From a checkpoint of a small mixture-of-experts model trained on Wikipedia: 32 SwiGLU neurons an expert, a variant of Adam for the experts.
Below are experts of layer 6 (counted from 0) of a mixture-of-experts language model. Rows are named router (the router's row for the expert), gate (a neuron's input weights, with its number), up (a neuron's input weights, with its number) and show model dimensions 0-159. Each number is 128 + 32 x the weight over its row's rms, rounded and kept within 0 to 255. Numbers have three digits each.
After each expert's rows: a language model's description of what the expert responds to. This comes from a sample of Wikipedia text that the model never trained on.

# expert 46
router:097125090140102087108111138151159131139150189144155104096137123047139160165201090103166145108126110198093146129126112114090123091091134095057120041120114178157155126100196103115108142137109128129143170148109106110079140074158090180133122119137134126129142139136089068178142139142168181166143138150190156102104177044143100122130123140150119086109127139095115061178128092136120152020120099095169099168079127113074165181134138093154124121108108099161130147149148152148137130144144125
gate0:135177125114124164157086145140202155157123149138132126119146196063141151164152162183129114109106134120133162143150145147179089160139100127123124142155164083108080130125160158188073144098076136146077177162113149111149157113111100042143138032139047107106070163144121125128133137163092119157166217146127145157059153137163091123132071133135134122178162163126110113102139102076147156119139107111138133159111145122150106140130134123154151075160162103076122132136092197066123060128114135
up0:108141088122077148187107107077166111142097098132137087070137157080133145179176157173140166105146110147127150114170113157211109138138087136120154099158109119092074115158189147131072132086130091117077132119060118184144158126109088062155115103121154131140103153125152159120177129171088107177109161125156172114101136114149064161138113090158139132156156162161106155124160100069147113096145110139207128140141165073138023174122145157165145094123135089113160152131137199107116149111107141
Description: Letter pieces inside foreign or proper surnames after capitals like Sch, Mc, L, such as Sch-ro-eder, Mc-C-all, van Beethoven.

# expert 8
router:143192143095141045080127150149159133103101177181137101146116171118086159138177117089169133111153103145084153133131055110126165134073149123061111066096101144157164133122174115107094173089136113116129177172123166135099109091162116145075098143082135108140127110093104080126146143097175167132112157146186124126120153065143136134183147147143118117118111119084164133126114116099121137071140063119105094146061108132089123163133172103157180144044070078178124195147139161112152146098111114
gate0:096176075105143120131085149132176094090132120147083113156120152140182119208120099126112134147124084138159111140140159142117092112121129151130138156133142152110192170065170125112146139098142121123084158118135116121172132093155086138094090125168087085184089138145087059126081121037068162098188105113150125134196199104156126064135146141137202071109113101114162116136172082175140097117171136149127109138127122087097149131114092140152149127148118078150122161175137056104104116113204133
up0:118126195106091144067137113168070124091185106156148157078062139171150111099101091097110146114121099149101114167056090152125138149118153100107086139091149118116154090137104075127119177166093151083099172133147204116115100146133097153120157105112131172144084158081141117124131123189102136139076100181132146194123110082102109123109137157160120149170069086140085183142103202156136178147118130167099060137129100161139172096103175128075135099106112119112161122148074084107141170119087109
Description: Short word pieces like ch, Ch, l, km, often word-initial, and strongly en in dozen and frozen, as in two dozen books.

# expert 56
router:149129106113156065111130095184141122100104154168127135131090124126090136154183105102111146103103121142087183105150100100132097177142169136110123109108134180182186044091111109124099132127106120144133155140124107100151120076105083164161073159103149087112147125095110073111172108116181170142082138149151132106108084048167139116121137177131120112083047099125171124168103111111147146048112143139149125159070146122010182126078157147133159102122138087132165156136148136151126150083096170
gate0:102131175168136144162145081133122204154153161094099159110093100099158114160196162128134188060145182180170139107184144099086103151111093162086148110164154173088167054085145109112176111133115130157131160137065123080104120079163093154125135086128095136167106096121133125161112081123155110121101107170127163176079155030105121156093086131137139126119099082162132122165096130166143109126097153079211091130117181195146136100119172142127137120119145104122126151126142087130142139168133114
up0:163122089109111110048083193118148110148107126183150137118185148153095169128087075136098099174142083066078129089103145167117209089172147112150117160050136074134088178186052147128080126123153130075139127172149155129195184184128114079152132121109153162097131174133133142076147135170097152128106162141168134130180125148124140115141179136122126161111159167107107112100169118104165095136132058136080176140126103132125107124130110145140094121115098140149156107093122137105130137106134200
Description: Single vowels or short pieces inside long words, especially u in pharmaceuticals, voluptuous, Distinguished, and en, is, an, as.

# expert 12
router:128146140106106092103138159156166111146134165155175100147074144115144121107172048122168162104157087148106142104109113129100125111062131120094121077069109148176164113123155098092108108088157147165119182140175138115100153079144084113105074085099139105091143172101119069148200107110139153180160144147186143134125145065163100111164117180107079120092108138119117143213118121096156100056093086110135076191085150092086135171068136125182137103142119087125132170152124133141110145107077131
gate2:135129135116082140090101088152086110149094147142169154090110166069128129111156141138107184129144114152097150113102175083117139079074091116152129058070174124089176134152095131108113145106168185124119155080082106119094204110145050110076116120142093178156130173134089137152074172142146151125167108142122121150189132103128120115136104141114145190148120123125129177251152170084118109121171096136112141146121086197123165141127110073110126107123099075081113132158147105162098125101142170
up2:155152170120125137128120116124113107149116121150105188123113156182158083086119134138112197110150097116041137129100127159148117136087133136168146136102168090134166123176126095139082146091163136152146141139132096117049168089100110138104161166130145118156161134152055133159140141057133200119117155108159145103169155148178088067177115075137154150193123085106121169153146171106143118139151074176079142131135053139130167162116130064134137108129135136100089102148167119188107109032096163
Description: Final suffix pieces with trailing space like al, ation, of after removal-type words, plus raw bytes of Cyrillic, Chinese and Japanese text.

# expert 30
router:108157156131115094101125121102180123106184183166146100141069135139091125141200080109144125129106105154093150109136104141104093163098142110116185077123101103198145151156155087113111113141140125140089172152095138103137129082131096150115075105116125078129167105053089068109142144124173150181155154156142093157111150073164135108159161142124126116112092175083151085155113097092145137056172070157168096163080118088062168140121138145161158117081094129194162150087169170149101151099112182
gate0:089112073157154136187110163064120204177109176120176103121089160130092164217110081202145099120154129089125120103127143136114195135079131133112137120110077113171153123122132159204113140183148086163141101129181132063114146141104084168130144159147075107079145151110092082172167076139135124137153131132073132122162132105131203096145145104141118117127099142080160074187147142102133070116143122159179157114137116089161136113125116144124080148071108139145113110105137163117172115117171127
up0:178195154176123225123075103222100093127110138126106131117153125198103104029151108093097178141119134138075116128084114178159150121109135129104159121143140086092182107145150112121162107121128129132172159136077171201137099126083171094109128203099106176112137147147153115159127159130122156118088060147139128145130109139042124177118122149111121137135076134087157151168072184090128128139116121139080093107128140091142076153082113132156130139114124119144133153142128094113165084105126150
Description: Inner pieces like g and itz in names (Abildgaard, Howitzer, Switzerland), plus adjectives like former, new, original, whose.

# expert 28
router:098163131115122051080123143124168146087114193152147109115083137054119207167183092112108124096164125123113194089141063137133150135142094169107136098099080145168137080125153111142119102114101102106125182161123177111150107112157116123102104130124158158149140168138125061150167100051157170148159165132165175116106124076118084109151172134161158089086083169110142113168100145132169146073116139162164076183080134116064119153110146144173098170076097121164156138103116155134171142144143136
gate0:124137132204122146156119137133147147150096152150100149191198140143101126114147072156131177139163083100126186100119142137121119129143066129174156098128160082136172152195108227188128103098143136114165125125103101150177091099138199082116142163061155118094162143154097114177175084152153142102168064136133074129173147125122177111141131123090074156111112092115120103118177120171089142104124154137085135128145085093114080135186131105082108114168152094176146149133102165143144062156126114
up0:145158106157113135123154163122177138075121179143062141147127124125197111146142116128150104141146092107134171144139121146148032101138115111136155113058190120156165116055167097157126147062121128127154144150178148144135091139174110137127124111139098189173111174103144169113200132088176149090143086162128111131130111084126112115147082162138127078169129065088108188121173149203102179144145141128073153136133038087127123171164170104133161125151118136146131137150110159122161137108156061
Description: Month names after a day number and before a year, such as "9 October 1988", "31 August 1936", plus Cyrillic letter pieces.